config = dict(
    balance_loss=0.000311,
    learning_rate=0.00118,
    batch_tokens=[32768, 65536, 98304],
    max_steps=7162,
    dataset='wikipedia_en',
)
Below are experts of layer 4 (counted from 0) of a mixture-of-experts language model. Rows are named up (a neuron's input weights, with its number) and show model dimensions 320-383. Each number is 128 + 24 x the weight over its row's rms, rounded and kept within 0 to 255.
Before each expert's rows: a language model's description of what the expert responds to. This comes from a sample of Wikipedia text that the model never trained on.

# expert 15
It responds to: Pipe separators and short abbreviation pieces in sports results and stats tables, such as |, PCT, medal, championship, team codes.
up0 [137 127 115 160 173 158 140 135  61 138 158 126 125 171  99 129 116 129 117 114 107 122 101 157  88 132 100 153 125 136 175  76 146 134 114 164 169 130 158 126 108 130 162 141  92  80 120  96 103 122 109 120 115 124 146 114 120 138  81 114  99 155 153 165]
up1 [124 138 142 157 109  87  91 119 106 165 114 127 129  56 142 119 106 111 143 134 157 123 135  94 145 117  79 131 133 136 125 123 139 132  84 160 111 137 121 153  99 124 114 139 128 145 104 160 104  89 120 158 164 113  99 129 156  97  98 124 152  94 127 143]
up2 [118 188 162 158 175 115 114  93 123  99 130 150 134 162  83 119 130  88 107 104 135  82 141  89 149 117  80 153  94 105 148 124  96 136 186 125 114 124 116  86 126 120 121 121  95 160 128 130  79 129 120  91 125 130 127 153 139  99 125 121 144 106 170 119]
up3 [150  91 117 194 105  82 104 134 119  90 154  90 108 120  98 152 140 115 134 165 129 129 147  83 154 120 127 117 160 143 108 136 127 124  99 128 152 118 105 111 171 131 181  78 117 111 120 157 145 110 130 107 143 139  99 138 140 153 115 182 164  82 149 111]
up4 [130 113  98 116 137  98 159 142 124  95 108 120 121  95 140  87 134  90 113 186 152 124 106  99 151 159 146 122 131 158 101 119 130 137 131 148 117 105 135 131 117 120 132 171 136  98 119  57 107 144 103 107 121 133 165 107 118 106  65 150 138 133 122 121]
up5 [ 93 101 150 116 115 104 102 134 165 117 107  67 112 110 114  80  86 133 173 126 156 168 132 156 112 150 113 145 100 116 130 133 103 103 134 159 132 146 152 113  67 133 147 179 112  80 110 149 165 149 145 112 138 122 140 120 139 107  98 103 142 111 107 108]
up6 [159 124 133  99 136 113 122  95 128 127 157 132 119 127 116  72 133 106 146  70 121 155 170  94  63 169 129 168 130 115 180 170 133 140 151 150 148 142 153 110 132 158 117 141 132  70 150  96 153 100 167  98 117 174  92 152 115 142 173 145 119 137 134 139]
up7 [153 140 110 147 118 147 130 108 154 108 129 143 107 133 167 129 122 139 101  91 150 120 129 129 139  95  84 115 100 110 172  97 113 146  97 130 114 137 110 105 128 104 177 117 144 117 163 114 141 107 102 115 133  99  99 130 151 100  95 116 117 111 132 118]
up8 [ 91 100 131 124 165 112 135 126  81  93  82 143 141 113 134 142 108 131 130 133 141 131 141  87 104 116  88 116 129 114  98 107  96 100  98 178 137 124 129  74 127  87 159 124 114 151 132 138  97 105 124 135 117 157 133 104 141 146 102 129  91 118 111 120]
up9 [155 100 155  79 141 132  75 128 149 113 160 136 105 121 124  93 119 119 117  84 100 138 134 149 148  99 106 127  88 107 143 125 110 125 121 105 101 130 137 126 141 126 132 109 155 117 139 150 141 157 120 129 125 122 152  94 116 116  85 147 100 156 124 121]
up10 [ 99 101 104 101  86 123  79 122 166  85 103 158 147 125 143 144 115  85 101 125 152 136 132 101  85 134 148 126 116 133  82 184 100 157  82 158 159 130 121 113  99 142 160  96 132 139 106 146 142 135 120 125 135 127 121 147 179 160 134 186 100 159 116 113]
up11 [113  66 133 116 166 144 149 133  86 128 147 131 112 125 126 131 141 138  84 149  93 149 147  99 112 138  91 112 127  99 142 139 119 142  77 169 132 136 146 123 110 120 137 149 111  88  86 113  98 146 166 146 158 150 107 110 129 119 115 123 153 104 174 127]
up12 [140 142 136 132 119 112 110 156 151 140 109 103 126  92  99 125 131 124  98 180 143 137 179 118  85 102 137 150 102 152 113 134 134 111 157 137 120  79 128 119 115 108 183 134 109 108 126 117 166 118 140 117 105 132 108 172 163 107 142 119 132  73 133 131]
up13 [ 96 122 110 140 155 100 101 109 112 134 135  99  89 147 165 147 121 206 108 116 100 188 119 103 139 133 109 105 135  66 123 154 119  88 140 122 118 139 159  81 111 110 114 150 139 166 149 124  87  97 117 123 139 129 161 129 103 136 144 127 131 163 146 119]
up14 [139  93 154 152 124 136  98 119 104 105 145 115 117 101 155 163  86 112 104 105 131 168 147  98 179 165 150 120 160 107 109 133 134 112 108 152 108 164 148 144 117 137 150 147 124 107 119 153 139 119 136  99 107 117 108 103 114  97 139 143 167  92 180 142]
up15 [108 137 174  95 143 135 116 117 115 134  96 106 150  78 129 131 141 125 121 147 148 158 178  99 109  82 112 141  87  79 109 125  92 122 112 183 118 117 158 115  99 103 119  94 119 158 114 141 108 113 108 105 169 125 105 130 142  99 124 110 177  59 116 132]
up16 [133 153 161 141 126 142 102 129 123 131 120 143 162 121 111  71 119 101 138 130 114 166 124 138 127 115 100  94 123 130 134 115 148 112 150 104 114 152  85 111  78 139 105 163 123 125  87 118 138 120 138 157 155 141 105 116 120 113 135 154 146 128  98 114]
up17 [135 126 140 137 117 151 129 123 168 159 116 133 118 111 138 139 134 115  85 134 158 155  92 132 129 114 134 114 134 122 147 147 110 133 140 174 152 128  62 136 154 111 169 130 140 151 109 154 126 150 153 124  61 166 160 169 141 106 111 128 122 152 127  72]
up18 [110 118 170 165 143 169 110 136 124 119 155 137 109 173  85 173 145 153 138 139 102 155 131 124 114 145 141 147 103 120  97  98 176 137 113 180 122 153  98 125  74 113 176 118 122 132  96 114  96 119 149 156 153 122 140 104 140 138 160 124 107 128 150 112]
up19 [ 89 154 147 149 165  93 125 122 115 140  94 111 176 146 112 167 160 131 157 133 128 172 121 158 155 154 134 149 131 127 132 124 146 115 126 149 127 150 138 131  97 132 127  90 119 104  91 169 136  96 131 112 134 137 152 126 137 119 146 116 115 159 124 147]
up20 [121 151 161 103 161 153 108 133 176 126 167 106 103 137 112 112 125 125 164 166 136 181 124 121 137 139 128 135 131 125 137 143 106 130 104 175 193 121 110 122 143 140 135 117 108 115 137 142 118 131 106 143 159 123  94  98 119 110 113 119 140 133 108 124]
up21 [ 79 142 142  64 122  94 138 115 134 107 117  73  75 103 111 135 123 151 166 128 101 108 152 133 153 145 166 134 139 157 126 149 130 106 135 167 139 103 131 117  94 136 145 122 150 154 136 134 141 114 155 128 146 105  69 144 188 111 146 137 121 142 110 117]
up22 [150 141 122 194 145 111 134 147 151 113 121  97 158 117 122 121 108 151 149 151 119 150 147  85 109 135 132 103 110 147 147 120 171 152  96  97 139 131 118 103  91 169 140 146  95 130 120 159 111 109 138 121 132 109 153 144 161 123 143 121  78 101 144 127]
up23 [117 187 125 101 119 130 109 125 120 117 139 123 122 169 105  89 118 150  87 134 129 152 144 133 123 177 103 149 138 147 116  93 106 153 145 135 153 129 107  79  88 114 127 124 131 160 141 132 151 110 136 157 147 149 154 112 140 120 149 128 107 153 128 132]
up24 [119 135 127  92 140 137 124 112 190  83 125 169 128 128 136 113 153 129 124 117 145 154 164 103 156 116 137 174 116 137 148 110 118 129 137 110 150  91 141 122 135 119 176 112 156 108 151 139 151 166 158 121 157 125 165 136 145 126 105 149 108 132 162 109]
up25 [199 135 140 125 145  85 115 106 153 132 116 122 124 115 168 109 132 122 136 105 152 156 129 188 112 125 143 104 107 152 103  88 122 104 101 130 142 114 129  89 124 115 105 107 140 100 109 131 125 115 143 114 160 148 157 128 184 116 136 108 135 166 150 122]
up26 [117 114 136 169 135 187 150 128 144 134 148 128 104 165 132 103 139 106 128 122 114 148 138 133 124 135 106 127 122 125 137 107 111 162 112 176 122 100 100 127 183 118 126 142 121 125 158 158  74 110 137 100 150 114 136 151 121 115 121 169 110 106 153  99]
up27 [130 150 130 180 135 126 114 151 127  98  81  94 152 119  94 129 142 141 132 168 121  68 103  81 123 114 112 120 147 119  87 136 126 168 139 173 125 128  91 139 143 167 125  81 111  99 135 142 129  98 127  81  79 166 107 139 118 125 170 135 147 132 121 108]
up28 [160 122 143  86 119 142  96  93 152 140 140 127 145 115 128  87 111  82 137 103 115 108 134 131 116 151 139 169  89 125 115 137 120 107  95 130 139 156 126  78 130  74  96 143 106 165 104 117 116 141 114 114 130 131 135 155  90  87 140 144 120 144  91 131]
up29 [137 117 115 133 141 128 113 114 144  89 147 112  99 157 116 112 145 130 117 206 152  92 107 141 138 127 161 132 103 184 121 142 138 132 121 127 161 131 132 137  50 165 156 151  59 136 114 118 122 132 116 131 131 155 127 123 127 141 163  87 141 128 103 127]
up30 [129  70 135 154 120  95  92  92 134 151 109 105 123 103 115  72 114  96 117 151 120 191 183 135 118 119 154 125 126 132 172 126 111 100 148 152 114 143  85 110 123 137 133 114 123 150 163 127  94 129 111 117 120 120  82 123 132 163  99 159 143 148 110 111]
up31 [142 105 142 166 169 111  99 147 131 101 109 113 147 111 129 153 161 162 148 139 157 123 129 141 142 154 113 165 109 109 140 157 120 110 110 106 134 114 129  98 105 112 116 122 147 115  96 109 126 125 116 117  86 138  96 130 133  70 132 103 121 123 111 150]
up32 [138  99  90 120 124  88 149 135 125 132 132 111 168 145 117 130 110  97 152 116 122 186 137 147 151 124 123 158 150 110 166 152 166 139 110 102 144 132  98 109 101 125 126 133 165  94 105 138 122 139 113 150 131 134 115 137 121 129  91 105 152 151 146 117]
up33 [ 89 134 129 124 152 110 129 130 134 136 155 150 143 140 117 112 122 147 150 152 100 162 158 139 143 159 137 115 145 117 124 150 114 139 166 147 150 137 123  95 179 145 135 129 144 121 125 136 115 109 138 174 108  75 118 108 146 152 142 168  65 178 111 146]
up34 [144 120 126 154 130 101 147 169 130 129 172 101 161 128 108 127 111  98 137 101 118 174 111 137 129 164 103  96 141  92  90 107 122 122 124  99 108 153 140 112 142 150 110 147  89 142 116 118 194  96 114 133 154 132  83 115 172 111 106 100 129  94 142 105]

# expert 7
It responds to: Noun endings at a sentence's end carrying the period, or nouns right after the, such as ity., ion., season., vicinity, harbour.
up0 [136 153 112 101  99 148 121 156  92 141 110 138 155 139 114 123 117 121 136 159 113 139 195  85  90 132 128 145 110  88 148 147  81 126 121 167  94 107 124 136 123 141 103 141 126  47 148 168 138  83 133  79 176 123 129  73 157 168 116 133 153 133 138 128]
up1 [167 114 120 137 118 128  99 132 153  92 137 113 134  97 148 110 147 134 144  91  99 150 107 116 115 145 107 151  99  98 127 162  89 120  95 117 165  78  83 127 120 170 111 175  93 113 180 158 156 119 153 120 105 137 149  99 158 132  83 119 141 152 176 168]
up2 [129 129 120 108 111 114 116 129 150 103 132  95  99 127 127 131 126 145 113 126 109 154 135 147 101 144  95 129  89 112 151 160 109 123 102 104 138 115  94 131 126 138 150 145  92 159 103 155 164 122 156 141 149 129  86 119 152 170 122 166 170 122 142 130]
up3 [144 124 136 152 156  95 139 148 137 172 144 137 121 139 125  90 126 107 105 120 109 138 162 131 104 100 153 133 109 147 131 127  97  89 161 152  79 149 134 112 110 131  90 124 147  95 127 134 136 117  91 127 124 150 147 115 129 115 170 126 100 134 127 145]
up4 [100 103 121 140 136 134 108 155 135 117 110 146 135 172  94 145 109 146 124 156 108 113 137 132 131 131 121 152  98  95 135 135 105 132 107 127 145 165 138 111 127 122 136 100 113 130 174  97  98 107 127 146 100 166 122 160 132 139 125 157 105  77 139 120]
up5 [118 171 103 170 122 123 106 172 151 119 130 156 139 165 129 167 166 169 109 104 119 115 132 114 118 153 112 113 117 124 155  98 158  95 157 120 100 170 101 124 163 133 129 117 160 104 119 121 149 138  87 111 114 119 142 104 151 107 151 127 130 153 105 117]
up6 [140 104  85 124 131 167 136 111 141 141 126 102 125 137 151 149 143  90  97  95 118 126 142 136 136  80 130 124 138 162 161  69  78 139 145 123 128 146 104 150 110 147 103 114 179 142  93 156 160 138 139  97 106 137 135 146 139 126 168 142 130  94 139 169]
up7 [131 183 112 177 174 157  94 148 133 156  95 112 152 148 111 130 127 159 123  84 111 162 127 123 145 173 104 111 126 118 145 128 116 164 143 136  90 168  98 144 151 148 129 128  96 140 135 112 144 105 145 147 121 109 112  94 105 136 110 139 111 139 110 116]
up8 [115 108 128 132  96 107 155 100 108 121 128 175 133 113  98 148 147 148 114 139  88 122 139 128 137 104 125 130 129 161 163 126 130 109 118 127 195 123 103 128 152 165 124 162 101 120 150 130 137 145 123 132 131 149 119 157 127 131 132 158 108 154 128 152]
up9 [117 138 157 118 114 168  80 152 133 158 117 137  78 149 134  80 154 163 127 159 125 151 119 148 103 154 114  82 112  80 119  93 125 130 125 112 123 103 122 118 130 123 118 134  82 113 164 136 137 104 173 120  89 146 125  85 113 119 146 120 156 119 135 119]
up10 [129  87 160 143 119 143 127 148 177  96 139 127  73 120 120  84 127 160 123 143 111 131 105  80 122 118 107 152 183 110 141 136  96 177 107 107 106 106 128 136 148 127 117 150 115  83 113 142 126 116 155 100 129 175 175 111 140 143 135 136  83 119 154 148]
up11 [156 183 133 101 138 156  68 190 131  66 128 123 150 128 124  79 130 135  99 129  92 130 139 116 133 144 145  88 105 134 140 140 105  99 123 153 143 121 146 126 134 101 161 124 117 150 118 113 119 136 109 127 117 130 143 128 117  86 134 144 137  71 137 116]
up12 [126 126 127 126 101 150  90 128 125 148 107  99 117 113 125 130 137 135  80 121 143 169 134  83 147 160  97 154  84 118 153 147 123 178 122 133 162 152  91 114 132 108 144 107 127  95 112 145 122 114 145 128  96  91 167 113 159  94 138  88 130  81 146 120]
up13 [117 123 128 138 119 125 160 167 121 136  81 166 109 166 108 147 171 148 126 123 150 152 123  85  97 153 112 131 137 134 138 126 109 163 147 165 109 100 139 139 102 138  83 127  93 146 114 116 130  96 104 163 101 164 161 114 145 179 170 111 132 152 138 154]
up14 [143 120  98 131 112 138 128  98 178 143 105 130 146  76 159 201 156 153 124 146 138 163 155 122 146 145 116 139 121 131 115  89 155 135 112  86 169 107 120 127 131 182  86 166 121 123 138 125 110 151 131  94 133 129 135 113 132 106 100 120 175 140 126 144]
up15 [110 168 149 124 130  99 102  85 109 148 124 142 150  98 108 125 162  92  45 143 179 137 157 124 138 128 140 128 160 152 115 147 165 121  97 145 177 125 117 117 155 128 144 150 112  97 111 125 118  83 134 105 169 118 147 122 128  88 149 101 159  86 146  72]
up16 [128 109 137 130 129 136 146 144 152 118 130 117 115 104 140  92 109 105  96 156 148 125 117 109 143 152  98 113 118  36 126 137 122 128  84 113 112 137 139 127  90 131 113  94 115 136 141 166 122 130 122 128 130 125 129 130 130  95 141 141 114 123 125 149]
up17 [118 121 112 142 136 140 135 164 135 126 159 104  86 100 111 135 119 115 106 141 129 162 130 160 131 115 117 157 148 116 133 149 108 160 125 115 172 119 131 136 132  95 110 153 107  86 151  98 140 155 144  75 130 156 132 130 171  91 145  97  88 117 144 118]
up18 [114  96 140 158 135 122 101 112 186 142 124 107 143  97 128 145 122 185 125 160 161 138 118  83 140 148 117 161 103  80 138 170  80 129 148 101 158 121 127 135 135  90 126 133 105 155  93  80 130 124 170 159 153 125 174 136 119 130 118 140 130  94 132 103]
up19 [139 117 145 161 107 127 128 188 168 153 123  64 114 149 114 130 146 175 121 135 150 150 171 165 113 102 142 132 141  77 131 140 165 119  99 164 119 143 137 135 131 131  78 149 139 109 103 105 160  71  92 114 151 152 121 146 113 120 119 146 115  93 147 117]
up20 [113 156 128 152  97 123 108 189 172 119 106 150 124 126 108 106 158 159 113 130 141 147 160 167  89 168 111 123 151 105 122 142 143 156 148 119 119 116 120 123 170 139 143 131 104 160 108 146 150 117 123 148 146 195 123 143 126 141 106 169 130 120 135 122]
up21 [153 151 122 115 161 149  93 183 127  99 106 153 178 130 134 132 131 145  90 160 138 170 107 110 154 183 100 137 111 132 164 118 145 155 106 126 131 138 122 124 116 125 105 157 106 117 117 123 161 111 120 141 109 104 157 132  99 172 102 163 149 120 122  74]
up22 [154 127 121 102 162  68 140 134 160 127 116 156 185  98 122 144 157  94  86 101 133 140 116 102 171 152 105 143 109 109 136 158 144  76 123 153 121 100 139 124 111 140 162 127  93 115  82  96  99 111 144 114 117 138 151 157 146 154 145 119 114  89 117 101]
up23 [118 101 107 160 158 146 118 147  91  84 166  95 148  87 157 137 161 113 146 144  91 126  99 145 139 119 143 131 140 133 113 119  98 117 142 142 107 117 117 132 155 131  87 114 164 141  71 137 124 129 142 149  82 126  84 151 129 112 123 149 125 144  97 130]
up24 [152 150 126 138 130 134 126 143 152 131 108 121 135 128  98 147  90 141 144  63 136 148 150  91 131 129 128 141 133 145 165 113 117 134 120 188 127 136 124 100  85 128 153 135 136  96 113 139 144 120 134 143 109 135 135 161 140 191  93 163 125 114 137  83]
up25 [156 141 139 141 151  86  74 169 154 116 145  79 132 108 163  95 111 101 145  88 138 143 132 143 119 133 136 138  68 140 138 145  82 122 130 113 129 146 107 137 105  98 173 149 147 146  72 131 158 124 144 114 152 172 142 111 139 113  94 103 140 136 122 160]
up26 [128 100 101 163 128 134  95 153 124 121 116 109 109 159  93 160 174  88 137 114 117 153 144 115 119 130  97 133 101 132 110 180  66 176 126 145 115 100 118 137 127 153 147 123 148 143 152 112 132 114 146 124 111 112 171 144 172 112 122 132 155 137 128 144]
up27 [107 118 119 166  96  90  99 133 123 133 104  85 177 103 145 140 140 102 117 121 109 150 158 105 121 167 126 104 113 128 134 148  94 162  99 145 147 105 130 124 138 187 161 140 107  99 134 138 112 140 150 124 139 116 128 122 127 155 122 177 142 137 110 142]
up28 [146 139 145 148 120 129 163 138 124 147 138 143 155 135 133 101 150  88 154 156 133 127 129 150 145 104 155 152  99 165 183 112 119 150 149 123  95 143  76 129 101 138 168 147 158 142 109  96 121 135  98 110  75 102 152 122 101 127 116 156 133 133 116 112]
up29 [ 92 151 149 108 106 147 124 132 155 124 125  97 121 102 138 155 146 112  72 144  89 146 164  95 108  93 176 152  85  65 115 120 111  92 107  98 133 130 145 140 125 146 105 121  99 125 113 158 140 123 110 109 113 153 126 138 111 136 164 149 169 117 132  75]
up30 [109 131 166 116 156 131 114 101 152 136 115 144 134 108 108 142 150  66 132 165 134 116 133 141 100 162 132 128 109 117 143 146 109 136 112 112  85 159  98 132 134 139 109 120 116 102 127 152 104  87 124 112 127 131 145 135 163 124 130 107 102  99 168 187]
up31 [117 140 138 120 124 137 110 169 127 103 120 141 153 164 140 133 119 124 102 135 117 162 120 155 145 168  83 102 129 101 116 179 123 132 121 138 163 152  94 133 129 110  89 153 164 107 126 169 132 120  62 143 119 131 151 128 101  65 138 135 138 117 102 109]
up32 [145 131  88 125 151 148 115 122 124 113 160 149 134  73 150 127  85 138  98 160  99 165 150 173 109 128 107  91 135 163  96 120  89 140 106 132 152 157 132 124 133 161 143 152 129 142 137 116  86 171 109 140 124 165 116 123 146  99 148 117 135 115 131 147]
up33 [115  67 118 106 137 132 116 145 128 129 101 103 161 182 104 176 142  99 140 142 119 113 114 170 145  87 134 140 126 166 137 113 138 148  93 140 183 133 142 120 121 134 128 119  81 108 137  84 100 110 134 154 148 110 116 127 141 130 123 132 122 124 112 117]
up34 [129 144 143 141 122 139 125 146 120 120 118  95 156 104 123 113  98  96 176 122 107 103  89 100  99 130 151 120 110 118 110 145 106 146 163 152 164 109 104 140 105 134 136 144 117 150 133 119  95 138 136 117 114 114 133 105 143 149 131 106 130 152 153 128]

# expert 6
It responds to: Digits and decimals in data tables, coordinates and LaTeX formulas, such as 1.3 km in asteroid lists, 36.05750°N, Goals columns.
up0 [151 114 150 125 145 112 151 131 175 143 141 168 164 107 126 144 139 123 104 135 185 137 126 117 171 125 100  96 111 123 139  92 141 141 113 120 108 122 127 125 114 121 147 145 102 147 150 165 131 160 126 158 143 101 133 108 180 110 102 157 101 130 129 104]
up1 [152 114 146 129 110 151  92 144 112 126  98 107 135 167 126 174 141 121 146 138 120 127  96 110 174 136  85 134 147 152 106  91 168 129  90 131 129 159 130 140 120 117 159  99 148 130 148 117 137 149 109  89  98 125 144 117 114 131  93 124 110 111 141 121]
up2 [141 105 151 132 159 136 136 151 134 121 139 159 137  96 113  93 132 150 106 117 101 123 129 120 130 112 109  98 152  81 119 153 140 173 126 107 116 127 149 133 115 167 137 164 108  89 113 188 158 151 166 156 137 105 116  97 125 110 124 129  95 123  97 132]
up3 [101  93 163 114 121 151 126 150 137 132 120 130 126 133 112 116 143 147 146 174 101 140 133 110 146 112  84 160 140 112 121 124 149 115 100 111  78 103 135 121 100 141 168 129 143 120 116  98  97 170 115 119 184 133 124  68 113  95 126  98 145 125 187 108]
up4 [125  93 120 134 182 109 115 115 107 152 102  94 137 140  65 156 133 152 123 151 165 163 110 123  86  89 101  87 109 128 139 122 110 128 113  88  82 127 129 130 107 106 145 139 126 129  50  98 149 134 155 113 114 120  97 126 114 148 115 156 158 120 124 124]
up5 [131 130 108 178 124 139 116 128 115 138 122 138 118 149 109  97 119 139 108 104 101 132 115 124 135 129 146 155 134 119 107 122 141 182 122 137 138 122  74 149 154 171 120 152 139 123 156 138 117 143 130 137 149 135  96  98 196 115 135 126  98 110 132  77]
up6 [184 150 146 128 134 141 144 126 120 144 164 115 159  97  92 128 143 135 135 125 128 121 138 169 170 124 127 137  97 113 132 133 114 120 127 138 102 208 121 115 136 111 123 158 113 156 111  95 110 170 170 167 119 132 100 136 107 138 113 143 160 133 102 156]
up7 [114 168 133 148 138 128  92 117 107 134 114 127 130 146 112 108 111 115 135 134 105 128 116 123 138 156 122 159 124 103 130 135 106 152 138 110 142 109 147 128 127 125 150 156 134 166 139  92 129 146 115 130 108 132 113 137 171 136 156 131 116  96 125 139]
up8 [137 139 144 133 136 129 175 156 161 144  97 142 192 155 124 103 168 133 118 116 178 151 172 152 139 192 149 114 122 106 122 136 125  97  69 118  87  96 157 132 114 154 120 109 148 155 150 102 135 118 139 165 134 136  93 144 172 103 154 134 104  96 128 132]
up9 [108  79 158 118 119 139 141 123 113 116 130 136 150 163 154 122 137 151 142 171 132 147 112 125  85 159 150 122 162 147 196 120 157 116 158 153 130 105 105 143 112 116 166 158 149 142 134 175  94 102 142 111  95  92 126 114  90 147  95 176 145 111 117  98]
up10 [ 93 139 137 120 154 154 140 130 119 131 101 122  85  89 115 133 132 122 138  88 114 131 110 104 116 140 124 115 152 183 107 147 108 152 126 137  98  72  87 117 147 104  94 106 113 119  97 103 160 138 149 147 133 141 111 163 129 124  99 169 129 117 122 122]
up11 [175 133 161 129 135  98 144 113 119 121  92 138 178 142 155 160 136 138 161 126 129 130 140 143 142 139 116 117 141 119 143 166  93 131  88 126 106 108  74 102 165 119 144 118 122 108 100 142 119 147 110 122 135 134 106 147 137 139 123 121 101 137 129 129]
up12 [111 132 148 126 130  78 164 129 122 113 114 154 132 172 127  59 110 104 135 109 129 124 140 137 117  97 153 145 125 112 130 150  98 161 112 178 118 145 139  96 102 192 132 104 130 137 107 153  95 128 165 136 140 152 127 127 123 100 165 118 118 140 127  71]
up13 [133 126 156 109 149 158 117 132 114 113 115 115 159 148 113 123 151 154 115 134  94 150 135 106  39 104 160  98 127  97 149  91 164 123 133 173 101 106 163  85 121 141 123 132 109  91 151  60 137 112 121  84 131 110 107 129 145 124  88 124 161 109 116  91]
up14 [120 145 156 157 141 132 160 125 149 129  94 115 114 152 117 192 127 116 120 113 147 132 109 158 119 139 112 157 106  98 131 166 106 140 128 114 110 116 131 112 127 109 159 103 130 134 123 174 107 188  99 124 170 140  92 104 107 111 120 151 183 120 127 127]
up15 [ 97 140 156 135 142 161 158 137 131 118 108  65 116 155 118 127 127  88 105 128 127 126 120 153 135  80 141 136 104 107 113 104 128 129 111 122 107 110 120  93 153 148 122 126 119 122 121 109 113  93 147  94 152 129 150 130 128 155 112 107 139  83 129 133]
up16 [ 91 106 103 103 140 142 145 150 127 118 137 120 129 146 117 124 137 125 152 130 120 107 134 122  79 157 115 153 157 138 134 107 127 114 141 138 133 100 137  93 138 128 158 147 133  97 151 125 107 103 126 124 125 132 153 121 128 152 113 159 157 176 122 149]
up17 [165 142 139 145 136 135 116 124  80 128 114 107 192 104 132  75 174 136 114 155 144 137 128 132 151 124 162  98 124 118  89 142 100 142 123 134 142 157 145 127 130 143 115 181 161 127 133  91 140 133 140 129 120 142 145 116  93 115 137 148 135 143 114 107]
up18 [159 134 137 171 192 136 125 112 142 132 177 137 125 136  96  73 142 133  92 121 140 178 125 160 107 190 126 135 162 127 161 151 117 143 125 133 155 121 165  89 112 105 115 150 143 127 122 150 136  95 138 132 140 118 170 125 132  99 106 117  91 108 120 131]
up19 [138 128 144 125 111  88 161 135 174 146 136 131 129  98 122 128 136 144 118 135 134 144 178 110 161 115 125 131 140 117  96  87 124 124 116 161  94 163 144  95 145 111 114 110 131  90 120 111 136 171 112 138 126 128 129 140 146 113 132 142 158 141  95 103]
up20 [136 114 120 168 115 107 110 148 172 142  76 117 157 142 116 188 150  97 115 155 128 159 128 134 151 116 125 111 127 124 130 112  88 124 102 141 138 143 103 106 110 102 152  97 125  99 131  81  96 107 131 125 103  91 103 150 137  90 134 154 124 115 129 116]
up21 [131 137 186 118 146 100 150 118 116 154 124 172 164 166 120 100 163 177 101 117 111 146 156 123 156 141 128  94 101 130 128 124 145 101 109 137  74 159 140 120 147 128 140 151  98  97  92 123 112 114 146 152 164 132 106  94  76 165 138 118 100 126  91  99]
up22 [117  93  83 118 124  88 125 130 139 138 117 130 152  91 126 132 138  92  75 109 122 154 131 136  99 111  78 130 115 102 171 141  95 152 156 139 125 140 124 107  93 136 147 110 108  75 125 113 131 109  97 151  80 147 106 151 114  98 141 153 138 166 143 134]
up23 [136 158 173 147 121 114 115 130 131 146 106 151 149 150 148 152 124 170 124  99 146 152 154 136 146 148 107 126 125  79 155 117 112 125 134 123 110 138 120 107 137 163 116 136 118  83 120 149 115 131  82 148 157 138 126 122 111 113  97 157 140 138 144 146]
up24 [145 132 156 140 121 110 109 135 161 126  95  91  96 128 132 110 147  80 137 165  91 159  99 145 151 121 122 139 133 117 127 108 130 132 116 168 153  86 112 134 124 149 120 155 143  90 117  97 135 159 154 140 144 108 136 128 111 160 172 136 110 145 131 127]
up25 [ 99 129 140 157  87 126 134 100 142 125 155 137 131 130  82 147 143 132 132 134 173 120 130 107 162 103  92 114 145  89 145  95 113 155  80 139  78 170 118 132 142 158 133 125 137 142  72 142 131 163 130 136  70 145 103 130 123 106 104 178 156 120 120 141]
up26 [121  90 144 123 133 107 106 217 105 126 123 103 143 144  99 142 132 141 119 116 104 150 123 158 136 109 165 124 118  86 112 124 137  77 113 167 131 118 132 109  99  87 126 140 161 134  99 121 163 125 145  85 110 136 130 158 164 149 132 123 161 105 124  70]
up27 [178  99 175 138 117 151 122 119 122 151 111 108 116  96 136  69 115 133 100 134 131 106 111 172 168  98 143 133 112 103 156 100 136 108 201  98 125 126 149 124 125 138 122 116 126 142 141  93 150 102 121 101 111 112 110 141 110 116 156 143 148 129 139 149]
up28 [115 147 129 175 118 143 164 132 135 112 174  68 145 140 115  99 115 136  88 163 117 126 141 141 128 115 128 173  91 120  97 164 156  69 141 105 144  93  99 128 131 115 136 140 121 130  71 120 153 110 140  82 129 140 105 156 111 117 150 167 107 131 111 147]
up29 [164 129 168 138 110 158 130 113 134 108 162 190 202 170 148 135 176 137 126  94 106 140 109 123 101 162 103 133 124 142 116 115 148 156 110  86 106 117 113 140 146 136 100 147 128 132 105 123 107 144 137 125 112  99 145 148 134 109 128 184 133 127 155 103]
up30 [153 123 133 135 141  74 112 116 153 121 113 118 176 140 136 135 121  96 131 131 106 149 164  79 121 162 134 125 164 139 157 138 138 111 128 152 130 121 169  63 112  97  84 145 118 146 107 160 134 130 133 113 127 162 174 132 131 139 155 143 119 107 147 123]
up31 [ 96 101 125 133 127 128 119 130 147 150 139  63  84 120 146 101 142 116 124 136  80 150 154 150 120 125 120 138 136  95 144 120 118 140  90 152 105 138 159 108 127 136 154  94 154 114 133 103  89 140 142 100 165  77 161 124 137 174 104 133 143 106 138 140]
up32 [137 130 124 185 124  87 133 142 132 133 116 146 144 110 109 143 131 133 104 125 148 153 140 144 113 107 111 146 121  66 130  95 137 157 132 138 115 138 112 120 118 134 127 152 110  81 108 142  57 162 126 150 133  84 128 136 144 167 134 114 126 151 164 124]
up33 [126 155 121 106 161 137 135 144 126 141 130 143 127 151  97 131 142 166 117 128 155 124 119  94 140 134 109 176 105 149 140  85  84 147 109 111 177 109 112 110  94 110 148 108 111 127  99 160 106 111  92 166  98  96 162 157 153 108 132 145 117 154  99 134]
up34 [108 162 126 106 109 140 169 100 122  92 129  92 178 123  98 162 160 147  64 134 104 119 154 152  82 118 141 163 121  94 117 148 138 121  86 107 150 105 131 107  97 107 165 143 120 111 142 108 112 120 138 129 117 116 163 121 137 152 135 148 144 140 144 103]